config = dict(
    num_hidden_layers=12,
    hidden_size=128,
    n_experts=192,
    experts_per_token=6,
    d_expert=32,
    d_shared_expert=0,
    hidden_act='reglu',
    moe_layers=[0, 1, 2, 3, 4, 5, 6, 7, 8, 9, 10, 11],
    router_score='softmax',
    normalize_top_k=False,
    routed_scale=1.0,
    balance_loss=0.000132,
    balance_bias=True,
    router_z_loss=0.001,
    n_groups=4,
    groups_per_token=1,
    init_std_router=0.0276,
    lr_router=0.000941,
    vocab_size=4096,
    norm='rmsnorm',
    norm_eps=1e-05,
    tie_word_embeddings=False,
    optimizer='adamw',
    learning_rate=0.00204,
    beta1=0.9,
    beta2=0.95,
    batch_tokens=[32768, 65536, 98304],
    max_seq_len=512,
    train_tokens=301100000,
    max_steps=4871,
    dataset='wikipedia_en',
)
Below are experts of layer 9 (counted from 0) of a mixture-of-experts language model. Rows are named router (the router's row for the expert), gate (a neuron's input weights, with its number), up (a neuron's input weights, with its number) and show model dimensions 0-127. Each number is 500 + 25 x the weight over its row's rms, rounded and kept within 0 to 999. Numbers have three digits each.
After each expert's rows: "gets" lists some tokens that make up at least twice as much of what it gets as of all text. This comes from a sample of Wikipedia text that the model never trained on. Tokens count by the router's weight.

# expert 72
router:505475510504504532486481516540507539510448502522520484497498512482458498469467540509489462485529534496521480474506522491505456511514526470488530510481448501528520507487496529528531465512527535468490496489521520460474537532454508517541492495532540498523466513530484488506496508479514507460504466478484497462518524519507518503493539537563529470505520498466522472449508469525490539511462
gate0:518525504482499514502453489460509543485459534475500480487466509518493503460479475484480487484423511474460510467526498513467516486530510520470485481488499490566543522508524514498466514532561525527564496522509480496449504503515528508523466502481461537463476497540508486515516503478507508494488549516490533456494472496502501495508499501486531516519489475517517534455513486526501512492502
up0:479480505543510497491560515534498479500523481520512501498549506480499487536510550522518513524574473520527472522473502514546499529480493476514537537491503497451470472481481477501533491453468470475448517485494542495544501512495502502479548498528542459546511510461470497480494484497496489490494474477503451547518523521502504524506494510522457486461501524488496472511504494485507497514493
gets: ", ", ") ", "University ", "in ", "L", "\n"

# expert 73
router:540474509491525530488495510533520557519473476491501471504495514463478482506485507538477489486496512513482487470476518483478487506536511512524506527497482456520543492468457510513517503471550532500528497489534512498484492477478545503548559462515494494512443524503469494474487477508538504455490507492450502501545509519538505502477513516504521507421531524485523485460472490497484522515463
gate0:431537523484502501514516509487474543509476540475476475523557476482525556501506518472515488540450516507507525524517491520461518508530475496473478508474494549482499500511546514500478500458512514492499534487555473502545488495449505499488502500481495460490469479449486510497523493510466516525487463477536531498500528484519503493480500514502496505509471450546462500515500537491492472487532
up0:467528472469483460525487544464508471518428515520504514497565474501498490490477480470493480530484478510501552432491494534513487508508515470473476496454511509495475501494544530480520490519532488486513501554510482482491478510516476478489495512494529501501482503464486475508446500473488476503475473465522543497495523498516502485496467484522488498489513484500464511536519571508548521499471
gets: "c", "w", "st", "pro", "g", "car"

# expert 186
router:505474521528492528484483511537519505473492468564514486482516516478478496478458515509446478500524517512512502466473512526507477516507496490478534537514465463514511470456479494495506446493539509472546478493505528471494534511490548533513540477524522459526454485477506452501462457501506527481480478465493478491517522520507508526519525525528527469456508542498531488493481485530520495506468
gate0:534514548526528531485507546538498498483470475531504487498478516473489488467503511544463469481509502486490489505498481501516457501506543508455534506469507495544540478491460530499528480524520519498513449505518536461503531531490519542522506501562508483556484509498443525476483485501498512506486509501469508490511530512531528528533497515489523497485522528466508492503505484541524490556451
up0:523490479517498470490464515504501496434471506535475478469528471462471502526536494532502525543509488477471524496492490492476522520529550471537498514486521496547460535510463484489499520507520491493568480510518476526472501536529545504496546540482507488469473478468476473511485531466510492455474495507522531468501523522508515487514509491483526485473526480492550474506536495532492527500524
gets: "was ", "as ", "is ", "became ", "be ", "and "

# expert 24
router:500494527521488535497475536529552517477498481518530489463501505465507470454472511521466465479518493498519494497491549538535459505515532462469518522489459468523519457468459545568520483526533516490498495481534532466479543548486514499522501483506516483515474522520489488493477504501508515472489496502487492490511524514522533511516528533509518459510534523468513459473463501500519514511462
gate0:528524506531526542516445507472498512462491523496509515467473554475518486520471490536488454457525494532526515504470491517498481504526517478493500508497510476500537477459510497503528479492500493504519474483509523488480544501457524521521534486509503459515484487542488500493472482463562527509468487487467450495511462565498516477540522512540529483486483524478510472504474478539515537523506
up0:475471464461526508483504466484481526527520506517483480488514502487498532527505477520490460507521475454517502503497494474538522480504470505505470492468546489491497476536535505527508496500532503465497539504453516466530501449539505535508518527537475470448477485455466476506498522525469501483530525524477508494536522483537520480496531499463530470470521518549534458473536524524507525495493
gets: "o ", "a ", "i ", "an ", "y ", "en "

# expert 174
router:527494532536495548482494504515540560477502477487508496471485528475454474481479490524488499474544534499533484497481506503501516496525510501518523518515479466532510500476509512550519455502485556488515516519534501476456520516503516512545510457508540449491510492467483489491462455442494521464463472500477522498541499536517533496493513563518514511497501506490506476471501505529508500540494
gate2:541488531501484519477469555500514505476521450515569455510484500477497549496486505500492493509533579476520479492507513528533507497507524496497478483482476462504506511504503479496486507464487513480484515517498522468507516470521506581495493517538508473529490488495515510497491504485508539449480537484477522532512510561516505511479494447511556491496492491513540472505514478535499528480500
up2:479501461477526463521499435502519484486480542515439522476529511506523450498517497527516486476487445521507516497485500457486479516508491497488531537496494537492509493498482518495529525553512496499527462466504517550486488506468519443506520477478511537479488530513489468488522483515509463547493447496510454480503509448493504496541509530491456486480515510483473526483464515483507500529486
gets: ".", "0 ", "3 ", "5", "5 ", "2"

# expert 30
router:539480520535523503474512497515515477508474475515519484480491519514447439506477495522460501462498504516512488490485532505471493507484524466492514480489465448507509487491466534571538511506507494477526494508541518497471506525482510504546513517517535448507505517527485485516448479493523509476501466471485504498535504542516516537529522559514528496492496519486523478480451491540513474532455
gate0:500491526520526516494461503527518533489470496517508470467517520481505471486492512504461502514526519524546489503514544528482488506545543537482533517493481471506501479477508512524469473505500516495495463471515535478493509533486509553532548471512544481491507498488473475486469457465527528497459491493463465489523540531514532524527544507536535471467516543481514479459486508522537523525485
up0:519524526493499514506468500484465532502496485488501514520539465527493546499520488554474499494529496489490477545524536479507521449546448527514483480541499519536497485517532517506475486534499493522500525483524488503495495485516495562466553482485528482488522483475492482516509492516556509491497482464486464481480466532499518557484568466505521500457464531511517488501517474470501493504517
gets: "'", "0", "6", "″", "7", "5"